config.toml
num_hidden_layers = 8
hidden_size = 320
n_experts = 128
experts_per_token = 8
d_expert = 32
d_shared_expert = 64
hidden_act = "swiglu"
moe_layers = [1, 2, 3, 4, 5, 6, 7]
router_score = "sigmoid"
normalize_top_k = true
routed_scale = 2.83
balance_loss = 0.00957
balance_bias = false
shared_expert_gate = true
init_std_router = 0.0229
lr_router = 0.00191
num_attention_heads = 10
num_key_value_heads = 2
head_dim = 32
vocab_size = 8192
norm = "rmsnorm"
norm_place = "pre"
norm_eps = 1e-05
positions = "rope"
rope_theta = 10000.0
rope_fraction = 1.0
qk_norm = false
attn_scale = 0.177
tie_word_embeddings = true
parallel_block = false
init = "normal"
init_std_qkv = 0.0569
init_std_o = 0.0142
init_std_up = 0.0569
init_std_down = 0.00918
optimizer = "soap_variant"
learning_rate = 0.00334
beta1 = 0.95
beta2 = 0.99
weight_decay = 0.064
lr_head = 0.00756
max_grad_norm = 2.0
warmup_steps = 200
schedule = "wsd"
decay_fraction = 0.922
decay_shape = "cos"
final_lr_fraction = 0.0
batch_tokens = 131072
max_seq_len = 1024
doc_mask = true
train_tokens = 705800000
max_steps = 5385
dataset = "wikipedia_en"
Below are experts of layer 3 (counted from 0) of a mixture-of-experts language model. Rows are named router (the router's row for the expert), down (a neuron's output weights, with its number) and show model dimensions 64-95. Each number is 200 + 20 x the weight over its row's rms, rounded and kept within 0 to 999.
After each expert's rows: "raises" lists some tokens whose logits its average output raises strongly, later layers aside. This comes from a sample of Wikipedia text that the model never trained on.

# expert 15
router,186,202,168,222,193,188,186,188,199,190,223,177,167,202,181,199,205,191,224,204,255,223,204,215,183,226,184,227,222,189,199,197
down0,164,191,193,221,196,224,167,212,186,186,207,219,219,173,192,197,193,189,168,193,193,191,165,198,172,186,248,200,242,204,210,238
down1,221,197,178,179,189,193,187,182,211,185,208,211,206,205,223,226,199,159,176,211,211,212,167,207,166,187,213,202,226,234,204,190
down2,192,187,211,218,204,187,200,203,204,185,194,178,214,195,198,214,210,227,195,184,216,225,209,204,164,188,199,195,216,189,171,182
down3,159,188,169,191,217,220,224,199,225,223,207,192,190,180,173,226,197,186,208,218,195,150,193,189,199,187,171,179,181,218,210,224
down4,200,205,192,183,200,196,197,232,203,162,211,176,206,224,242,202,166,212,147,219,212,203,188,179,225,201,164,172,188,190,207,230
down5,194,210,213,185,197,189,225,177,223,187,181,209,203,192,225,230,207,191,202,200,179,164,226,217,200,178,177,228,208,190,201,206
down6,164,191,204,220,219,211,203,178,233,194,209,210,213,220,193,173,242,200,229,169,198,206,211,160,171,182,194,207,189,170,206,192
down7,183,201,178,228,176,176,184,175,207,195,214,211,239,224,220,198,202,186,242,173,188,191,214,197,227,219,193,225,222,192,175,204
down8,198,182,224,201,201,213,189,192,194,238,206,213,163,178,220,181,197,212,160,182,232,209,207,200,166,197,212,195,198,216,187,238
down9,194,164,206,215,193,186,177,194,225,198,212,210,209,186,205,197,216,228,200,194,176,179,201,219,188,200,200,172,210,214,218,206
down10,240,179,215,167,211,192,210,224,193,185,188,212,232,219,215,190,154,223,182,231,188,205,209,214,162,189,201,193,215,206,190,220
down11,227,238,199,180,206,202,227,205,204,200,193,230,187,201,199,177,183,180,207,200,199,195,213,189,168,166,212,201,171,204,201,229
down12,204,202,161,170,201,209,197,210,190,233,231,221,187,180,180,254,184,221,203,204,225,214,259,246,211,166,172,200,182,211,203,188
down13,150,187,213,171,217,174,192,239,221,217,206,189,195,190,219,209,204,188,226,192,219,194,188,198,228,229,189,194,189,223,206,198
down14,234,194,210,212,179,197,185,240,215,188,197,181,213,200,228,190,192,170,192,233,195,231,165,175,214,156,208,192,230,253,190,206
down15,238,227,188,183,227,248,208,205,213,183,232,202,191,234,198,199,192,186,223,193,224,212,173,194,181,208,175,155,202,210,215,201
down16,220,210,184,196,183,189,199,206,202,230,224,203,184,218,229,224,181,212,199,201,212,172,188,199,163,189,174,191,211,192,229,202
down17,213,216,262,213,178,201,212,244,213,187,204,183,218,221,194,196,193,168,196,201,192,211,222,182,183,183,182,218,220,214,218,198
down18,213,177,214,204,172,229,205,189,204,198,185,210,208,230,187,188,176,179,184,205,192,240,203,193,213,173,191,164,204,210,210,170
down19,210,208,170,204,219,167,197,210,217,189,177,223,192,176,230,219,248,197,159,224,192,235,207,229,194,175,198,193,195,211,193,201
down20,174,234,197,188,184,205,189,201,198,217,201,165,172,245,171,233,201,199,177,198,224,208,176,190,196,211,222,192,133,239,220,195
down21,200,198,210,185,198,254,235,200,213,209,214,184,212,193,216,178,184,194,231,187,174,216,204,175,192,175,196,183,216,209,185,207
down22,205,209,204,211,195,187,218,212,203,190,217,178,183,212,201,184,212,232,197,219,236,217,239,212,205,224,197,219,170,199,199,214
down23,183,204,202,173,172,198,197,198,186,206,191,182,186,187,202,189,168,200,230,191,200,171,197,206,178,196,210,179,194,175,187,228
down24,238,238,190,200,204,196,217,177,172,242,195,209,183,186,229,214,227,208,187,209,216,239,189,213,206,155,189,226,205,182,184,240
down25,181,194,215,169,222,169,205,160,188,196,213,187,195,229,238,208,181,255,204,163,184,206,206,207,168,199,227,196,204,158,224,192
down26,203,182,203,210,200,200,234,171,213,165,219,196,194,200,173,208,169,200,176,207,221,198,206,201,191,221,194,190,191,198,197,186
down27,167,184,233,222,203,174,211,216,203,178,197,188,238,191,173,170,214,205,222,193,170,242,195,163,222,175,192,180,203,206,190,192
down28,230,252,216,224,196,191,172,239,205,232,186,242,164,232,184,177,203,224,204,165,192,220,186,216,220,160,179,199,212,198,224,216
down29,248,219,228,196,189,250,173,169,235,217,191,184,214,181,188,170,174,211,224,224,191,194,201,234,210,190,241,162,194,191,198,193
down30,182,180,200,163,191,212,226,193,198,206,221,185,155,221,183,196,182,183,228,220,215,216,211,226,197,185,235,209,188,175,196,182
down31,186,186,215,202,184,182,230,169,226,172,212,218,166,223,195,184,191,183,192,212,220,185,223,212,216,213,199,180,192,205,188,213
raises: "iot", "ish", "ial", "ing", "ipa", "ica"

# expert 60
router,191,196,200,191,158,197,215,229,208,174,213,187,177,202,216,175,166,206,189,221,225,213,141,212,167,200,189,191,216,192,198,174
down0,157,202,213,208,195,192,165,190,223,219,197,185,200,203,202,205,201,192,183,207,226,167,193,208,211,210,175,213,188,181,163,189
down1,194,193,225,214,158,221,236,232,162,223,166,194,215,224,186,211,168,172,240,183,201,223,195,190,211,209,194,197,231,205,184,207
down2,198,197,205,241,153,179,199,214,197,224,162,198,187,213,188,239,194,201,180,220,195,192,161,214,168,163,185,183,206,211,215,217
down3,229,223,200,235,197,202,186,188,207,211,173,182,211,199,212,187,240,185,201,191,218,213,213,178,205,188,239,216,190,175,198,222
down4,158,188,208,252,203,151,185,189,219,259,196,198,182,200,208,241,233,203,179,196,230,229,207,232,166,198,206,218,212,216,172,226
down5,176,185,193,155,153,189,210,190,177,220,231,225,243,229,181,227,193,192,205,247,201,207,220,213,193,191,203,177,252,195,228,213
down6,175,213,192,182,208,227,194,230,196,234,203,196,254,211,188,203,205,196,211,174,192,192,187,198,177,223,184,195,210,185,203,205
down7,190,196,214,210,203,190,215,173,223,214,161,202,184,200,183,197,193,229,216,213,206,203,209,188,211,177,199,207,175,209,200,185
down8,189,217,217,195,163,219,208,181,201,215,209,243,220,224,183,176,158,202,210,210,215,220,216,214,210,170,227,210,186,197,199,213
down9,217,179,208,216,192,191,184,171,188,199,187,179,179,177,215,194,161,205,174,173,193,219,225,199,193,192,214,177,199,183,217,220
down10,198,186,192,204,209,206,227,204,200,180,213,188,236,219,204,235,202,161,211,173,217,201,198,192,207,216,216,185,195,215,191,195
down11,183,170,193,199,236,191,193,171,207,181,209,226,183,214,203,193,186,179,219,192,227,228,230,220,219,207,251,186,177,222,202,227
down12,200,197,192,224,213,189,151,190,190,184,190,206,221,223,190,174,192,185,181,180,174,208,184,196,210,236,202,233,195,191,221,188
down13,218,207,157,225,203,231,179,177,184,206,175,209,175,207,196,201,211,169,205,210,169,184,210,176,184,226,199,212,212,205,224,211
down14,193,204,197,181,197,189,207,207,209,198,174,201,207,163,204,217,200,193,191,194,233,198,205,209,209,192,199,178,196,183,190,165
down15,196,207,200,218,207,215,180,181,196,184,193,170,219,193,170,187,217,177,177,198,217,200,200,206,193,185,209,169,175,211,177,165
down16,176,206,183,176,193,208,184,209,201,176,212,192,234,208,212,220,222,169,189,196,216,205,189,198,201,203,202,210,150,208,173,228
down17,149,197,182,207,201,188,173,198,219,167,223,186,190,189,209,166,221,187,236,176,199,226,204,194,214,212,197,194,192,208,177,242
down18,232,193,197,198,189,182,220,173,217,215,188,176,243,226,235,186,175,213,194,196,190,204,173,207,212,191,186,211,211,166,198,183
down19,203,207,138,219,174,204,216,179,182,182,182,155,226,211,156,191,232,174,217,187,186,202,183,213,210,203,205,179,217,189,187,177
down20,197,178,212,179,186,232,208,196,199,204,205,214,205,173,234,236,205,224,186,166,166,183,210,192,199,186,204,175,211,203,222,221
down21,177,190,192,220,203,200,182,208,190,220,242,211,180,203,195,239,173,201,197,203,205,185,195,173,242,213,194,170,224,212,210,181
down22,218,211,193,197,219,192,204,180,197,199,199,189,208,216,205,192,222,194,180,180,221,200,192,211,226,214,233,179,179,178,190,167
down23,202,186,225,174,177,194,210,199,186,198,216,202,213,170,175,174,159,213,206,162,212,226,194,204,218,192,205,187,193,227,240,204
down24,210,216,222,194,202,192,197,218,216,206,221,215,191,192,234,198,242,209,219,198,233,219,175,196,181,218,204,184,203,172,212,225
down25,227,209,203,219,206,192,223,215,191,203,224,190,196,208,203,215,214,197,237,196,192,205,178,201,180,209,211,173,189,210,214,173
down26,168,224,212,178,170,200,217,224,187,191,205,206,173,183,223,219,202,205,223,197,191,219,198,216,191,158,162,197,176,204,192,217
down27,174,201,229,213,208,198,196,201,195,183,213,198,218,194,210,207,206,209,170,223,194,213,196,230,203,188,173,207,212,196,196,198
down28,189,207,227,217,218,251,218,200,167,154,195,223,213,203,194,235,189,212,196,184,193,207,232,208,217,202,215,188,201,203,200,216
down29,205,235,211,229,167,218,250,168,216,189,193,214,204,211,213,213,199,202,222,202,211,212,206,202,195,199,174,193,216,197,183,193
down30,213,205,213,202,210,197,247,207,214,187,190,180,185,208,215,212,181,222,194,218,219,216,236,209,230,216,247,194,185,218,165,210
down31,195,200,225,234,177,198,192,181,208,188,204,184,196,163,222,162,201,185,219,202,213,172,203,213,209,193,170,204,199,218,176,223
raises: ",", " and", " with", " from", " (", " in"

# expert 42
router,213,185,234,199,190,211,192,192,204,221,194,189,168,220,215,198,190,239,174,198,171,197,187,182,161,197,196,220,204,157,228,181
down0,210,178,188,167,180,224,191,208,184,192,255,211,219,184,198,222,175,236,181,194,181,158,180,212,193,195,216,204,222,193,250,203
down1,233,248,201,204,196,206,200,184,195,195,195,206,173,207,214,213,201,179,229,211,226,201,223,203,209,227,189,171,198,182,197,200
down2,202,204,203,254,170,184,247,223,206,194,192,197,235,230,221,186,214,195,199,195,205,214,216,207,182,230,191,200,187,176,181,206
down3,220,186,220,205,185,204,188,197,205,184,197,211,205,207,195,171,189,202,189,186,241,194,214,199,212,194,204,209,181,192,191,205
down4,215,216,175,227,206,203,197,181,186,193,198,208,209,190,217,209,206,197,220,197,192,210,214,221,172,207,210,186,197,235,179,216
down5,192,187,176,188,155,203,191,172,258,190,177,232,207,222,215,177,188,187,225,193,207,210,231,216,185,213,204,224,223,213,192,219
down6,204,220,259,190,197,201,179,208,180,166,182,197,196,222,217,184,208,156,161,176,171,175,195,190,185,233,199,144,178,182,197,193
down7,220,207,208,198,207,204,188,217,190,197,213,218,198,211,189,172,227,190,195,189,234,194,217,254,225,220,239,199,212,192,175,209
down8,235,213,159,187,210,187,221,213,206,233,206,199,224,191,207,217,193,207,175,216,210,178,233,214,170,218,194,203,196,204,209,176
down9,173,236,226,176,203,216,195,199,213,192,210,222,180,214,179,188,192,210,191,219,205,200,200,152,190,222,190,175,207,210,169,200
down10,216,221,211,228,170,216,175,207,165,212,209,199,189,206,232,227,213,201,209,212,179,177,219,191,234,180,207,217,219,213,136,232
down11,202,168,226,188,186,174,212,219,202,224,200,163,211,186,194,197,166,205,221,213,219,222,187,193,220,195,205,214,199,191,231,216
down12,189,171,191,246,209,229,195,217,176,210,185,156,211,217,207,218,177,213,203,189,190,198,194,239,232,198,159,210,161,195,224,248
down13,220,244,221,150,201,199,218,216,176,217,218,210,223,219,179,219,245,169,214,232,183,211,196,204,237,196,198,205,242,208,174,196
down14,237,148,174,156,196,189,204,186,206,202,229,188,234,258,196,159,182,216,182,201,167,202,189,228,219,184,175,198,183,204,198,215
down15,189,159,185,188,176,228,146,223,189,247,199,200,223,217,202,214,224,225,209,214,228,187,199,209,220,172,188,194,208,187,193,183
down16,182,259,180,189,179,188,206,193,188,230,193,239,189,235,201,199,183,196,225,200,181,204,198,189,232,213,188,195,239,187,202,183
down17,236,229,218,160,201,227,235,180,187,213,229,178,217,201,203,212,205,202,205,203,213,214,218,228,212,187,193,175,170,193,246,200
down18,212,208,196,240,237,201,190,174,163,219,238,164,202,213,216,196,206,170,215,215,214,207,216,209,201,225,211,192,147,205,212,196
down19,214,207,213,210,213,216,190,190,198,187,197,223,217,164,192,184,191,230,199,157,200,197,204,213,193,221,177,208,227,202,189,164
down20,194,244,226,191,228,208,174,186,203,183,248,218,190,206,217,220,223,213,194,227,218,205,157,181,204,215,223,165,222,204,179,226
down21,181,170,232,211,200,176,204,216,202,152,204,234,208,214,186,160,202,220,192,203,208,201,205,203,180,203,173,208,172,212,188,219
down22,203,151,184,207,231,196,173,210,214,196,183,225,188,175,170,238,221,183,219,176,189,144,200,247,210,200,185,228,222,207,153,165
down23,197,177,218,194,208,200,240,203,211,189,215,208,178,172,196,171,177,212,198,194,227,192,207,192,255,179,179,188,165,189,240,205
down24,188,248,171,194,193,222,230,201,197,175,202,185,162,178,216,203,234,219,195,211,197,199,205,172,204,185,207,224,196,186,196,200
down25,207,157,185,190,197,203,206,189,210,192,176,211,162,151,205,220,222,196,192,198,230,170,217,201,216,204,179,190,188,202,246,195
down26,214,195,234,198,210,228,203,187,200,179,236,215,193,158,181,195,189,199,231,214,200,194,193,197,252,197,222,192,191,177,194,215
down27,168,208,193,207,177,215,201,167,178,239,162,220,234,235,186,206,189,191,219,164,185,193,193,189,212,219,178,212,213,196,203,223
down28,216,201,195,191,224,168,205,188,191,178,203,199,171,186,190,206,202,220,195,224,197,221,233,207,220,194,230,205,206,204,200,196
down29,186,210,201,211,207,199,158,200,230,197,216,209,229,227,179,203,221,211,187,195,219,209,200,188,180,215,208,196,191,217,206,223
down30,212,224,199,219,210,220,172,175,161,190,196,184,208,184,208,191,200,213,179,179,204,171,179,174,175,203,205,227,204,203,223,211
down31,234,225,208,215,223,223,186,194,199,152,234,186,195,197,163,180,227,174,171,241,222,183,201,232,189,209,216,215,198,179,214,196
raises: " a", " the", " an"

# expert 98
router,241,188,161,164,230,220,205,232,195,213,193,178,184,206,220,192,178,219,213,216,194,239,195,207,160,203,205,209,234,172,202,196
down0,191,209,169,202,209,198,200,198,187,215,172,185,189,181,211,197,201,174,176,175,209,190,185,187,245,193,217,210,197,233,227,199
down1,200,216,211,215,217,201,213,225,198,232,176,208,202,205,218,193,205,242,203,197,208,202,202,196,209,231,188,202,211,195,194,190
down2,213,204,214,227,229,189,211,188,244,175,175,159,199,237,192,180,207,186,195,180,231,199,206,162,186,185,218,171,191,154,164,177
down3,195,189,197,204,183,193,233,214,209,224,192,223,175,170,215,199,218,168,205,209,199,195,174,143,196,228,159,205,202,236,220,227
down4,166,143,228,236,173,192,220,228,230,215,194,199,220,224,200,207,233,200,201,169,192,202,175,162,222,170,202,205,230,208,188,199
down5,195,211,187,168,195,195,223,186,211,207,220,203,171,229,197,219,166,225,220,247,233,207,190,212,201,175,219,204,185,251,233,186
down6,207,237,197,204,207,189,193,171,207,226,202,212,218,232,202,185,204,210,197,194,215,226,194,233,227,228,248,196,163,182,214,215
down7,197,218,207,237,217,211,208,184,175,209,226,201,198,185,178,203,208,172,180,196,195,206,227,196,214,174,189,202,192,192,185,220
down8,219,187,202,181,184,198,180,206,181,160,218,182,203,219,205,194,175,203,165,175,204,195,177,208,146,182,205,154,198,209,227,228
down9,238,189,180,212,201,192,211,225,176,196,200,194,192,209,189,233,190,230,195,215,203,210,208,213,193,183,191,165,244,198,220,194
down10,194,177,175,168,180,180,257,178,208,162,146,180,231,207,166,176,224,205,189,204,194,194,196,211,179,212,220,210,199,202,230,201
down11,158,254,199,189,224,221,205,200,196,246,241,156,204,192,199,213,191,212,191,216,221,196,231,201,205,163,211,178,177,211,198,194
down12,205,209,209,216,215,205,199,234,203,226,174,184,196,179,180,207,208,207,221,221,198,243,178,218,188,183,182,194,188,205,228,204
down13,209,227,228,187,222,160,180,162,189,198,189,199,186,154,204,214,179,206,210,188,219,169,246,192,195,200,221,211,227,174,188,230
down14,211,236,215,236,208,211,211,197,204,213,208,195,200,210,195,207,163,210,244,210,206,183,188,189,242,183,218,155,203,199,243,197
down15,168,221,172,192,181,177,199,161,198,188,195,174,206,231,204,224,168,185,206,202,176,235,189,235,188,177,187,168,179,207,229,208
down16,208,227,231,201,226,193,218,211,181,199,224,197,155,155,208,211,216,188,203,212,213,187,211,181,195,195,182,223,199,203,176,177
down17,238,231,228,170,205,214,195,222,149,199,237,217,197,206,220,182,205,211,222,228,188,198,225,210,216,231,226,204,206,197,186,184
down18,238,209,213,196,157,167,207,214,209,164,166,198,215,223,212,174,200,162,227,171,209,207,210,209,236,236,218,207,230,185,206,189
down19,202,195,222,196,218,230,174,196,159,199,204,151,229,188,172,198,194,210,208,170,220,205,206,196,203,193,191,186,205,166,171,192
down20,212,216,165,169,206,206,189,194,213,208,198,169,199,193,213,189,199,194,217,236,201,168,189,200,155,229,182,159,200,252,225,247
down21,190,219,208,228,163,192,212,189,192,207,201,183,176,173,194,203,173,224,223,211,214,237,229,201,253,180,193,207,212,210,154,190
down22,210,205,218,179,207,219,203,244,197,206,198,188,196,210,185,200,221,178,230,189,182,228,198,202,249,215,163,186,208,210,229,196
down23,210,202,218,240,179,186,166,174,201,206,200,214,201,188,200,239,166,207,202,193,225,192,212,222,225,191,196,182,202,140,163,196
down24,217,185,211,209,189,217,240,206,183,231,209,213,192,188,183,229,173,192,172,202,233,162,186,198,224,211,204,187,196,216,239,197
down25,216,176,206,215,197,221,168,231,220,212,219,196,201,198,207,202,185,189,212,162,215,197,179,186,221,230,204,231,199,192,207,203
down26,214,204,163,185,180,200,177,182,182,193,191,219,204,162,212,195,192,210,179,200,202,196,194,185,168,199,187,209,222,215,163,201
down27,207,174,202,211,148,173,195,209,227,207,194,164,213,226,184,156,202,184,202,255,188,189,181,192,219,210,185,200,169,208,181,242
down28,191,202,199,180,174,198,217,225,208,183,211,197,162,226,199,152,205,206,181,171,205,206,215,165,238,203,238,185,201,184,211,197
down29,211,171,188,198,231,209,199,185,171,227,185,211,186,197,184,202,179,197,185,190,178,184,247,195,197,179,162,175,200,214,182,210
down30,218,206,191,206,176,212,221,186,185,197,213,260,185,214,184,191,194,220,207,218,208,205,219,202,238,194,179,218,166,220,186,191
down31,231,191,213,204,201,214,191,224,216,211,206,212,186,204,216,231,210,203,186,236,211,191,180,201,179,212,215,170,193,209,190,224
raises: "Char", "day", "Comm", "Population"

# expert 120
router,213,188,210,201,197,167,224,206,196,186,189,194,186,199,242,173,204,179,210,237,225,208,192,206,175,238,180,206,187,200,182,188
down0,207,221,196,213,217,238,183,235,211,219,200,214,226,194,169,201,232,190,213,185,172,204,187,230,216,183,197,162,214,182,170,165
down1,174,199,181,181,213,203,208,182,192,211,213,199,199,178,178,235,186,210,196,235,184,215,183,220,221,202,171,200,178,224,200,177
down2,191,216,204,157,182,211,162,192,176,182,204,213,185,189,210,193,194,194,243,205,181,226,228,221,209,210,205,202,210,169,201,169
down3,192,237,214,201,189,201,215,196,209,213,175,185,195,169,198,211,234,219,221,221,197,197,210,182,209,197,221,202,180,211,162,196
down4,206,220,220,198,192,182,226,206,198,190,185,220,189,184,197,218,214,214,193,202,219,185,192,189,208,234,167,186,170,188,159,201
down5,176,213,227,217,191,143,202,195,202,200,205,203,191,197,193,197,220,205,176,231,189,199,224,215,226,217,193,227,195,184,208,160
down6,182,200,210,234,179,198,184,216,196,236,196,182,188,174,203,167,230,216,234,204,174,208,211,218,218,184,201,191,213,226,198,154
down7,185,204,196,224,166,258,206,215,158,160,203,203,160,191,211,169,199,234,231,178,169,224,234,209,187,182,188,193,183,198,186,201
down8,192,188,201,210,216,202,213,207,197,189,221,165,226,204,209,182,213,189,205,226,188,178,195,208,183,216,203,212,222,233,160,196
down9,199,193,171,193,192,202,230,151,161,203,178,215,217,190,230,187,194,226,201,187,206,234,204,234,200,196,221,213,205,228,189,190
down10,192,207,191,173,209,178,175,207,206,214,171,207,166,211,205,206,199,210,184,198,203,214,209,191,176,194,230,228,212,226,180,195
down11,194,157,188,205,204,199,176,192,190,214,239,170,171,235,211,204,198,204,174,224,211,188,171,230,190,179,216,210,200,196,193,186
down12,197,184,197,226,177,233,167,176,230,195,217,198,195,194,180,188,186,209,211,185,179,239,195,192,199,228,235,239,196,204,249,214
down13,190,203,206,200,209,197,199,160,227,194,182,196,189,233,199,208,187,202,212,198,204,202,206,193,218,208,200,214,180,212,182,178
down14,175,194,221,218,215,188,188,190,218,170,200,190,191,219,204,217,239,177,215,199,214,253,182,196,219,249,201,201,216,203,213,223
down15,204,213,205,213,178,200,206,234,223,225,218,194,198,195,218,197,197,184,222,199,192,214,228,193,198,168,210,197,154,188,190,209
down16,199,187,221,235,139,209,202,211,235,179,190,196,209,199,198,232,229,211,209,185,199,217,191,189,220,204,172,176,233,221,200,203
down17,198,191,195,225,227,175,227,207,200,212,182,192,199,182,201,216,206,183,207,215,190,181,215,181,189,194,161,200,211,228,224,206
down18,189,158,205,146,193,177,229,182,193,177,215,213,186,210,185,154,179,207,169,231,192,178,238,227,223,212,151,194,158,214,232,159
down19,229,216,166,185,199,213,173,207,208,184,219,202,219,197,210,192,200,188,217,195,184,176,211,215,189,204,210,197,203,207,191,170
down20,167,208,173,176,202,234,174,178,197,189,216,218,219,184,220,198,182,205,238,187,176,182,183,236,192,207,184,215,195,184,224,247
down21,232,219,175,201,204,190,180,228,200,162,210,201,208,237,149,199,211,177,187,202,197,178,222,182,204,205,210,191,208,222,199,183
down22,223,192,153,197,181,210,206,201,175,155,220,245,202,203,192,182,237,181,224,199,214,181,194,193,210,198,188,200,207,186,230,171
down23,201,211,196,234,176,198,201,187,180,225,180,216,183,187,202,186,214,204,208,213,192,202,159,172,223,216,246,217,219,189,201,220
down24,203,185,190,216,204,199,186,212,214,224,204,167,178,224,215,204,224,207,207,189,183,194,192,222,219,225,203,208,178,175,188,208
down25,227,193,200,210,224,210,221,209,203,179,213,225,135,192,218,229,199,224,187,209,204,189,208,208,218,203,216,220,187,196,197,179
down26,242,229,204,199,243,203,213,197,173,226,189,215,188,197,197,194,218,222,181,212,172,204,175,189,221,220,241,186,184,176,218,198
down27,182,208,232,186,180,205,178,197,206,189,227,167,197,217,230,205,227,195,235,206,221,219,193,196,205,205,167,214,158,216,202,229
down28,203,196,216,197,215,194,167,200,174,214,214,196,190,169,196,172,189,182,200,187,198,171,154,227,229,217,167,229,221,210,218,193
down29,201,203,214,254,214,234,208,161,207,198,203,172,207,212,159,187,214,188,199,198,217,186,169,195,178,227,180,167,222,195,188,212
down30,238,202,179,209,173,230,242,208,186,217,250,174,252,183,185,183,174,166,222,218,195,200,212,208,226,195,217,195,224,210,233,196
down31,226,177,195,185,191,211,155,216,210,229,227,226,188,202,179,186,202,209,243,228,213,193,190,220,219,235,236,209,227,217,219,205
raises: "s", ",", " and"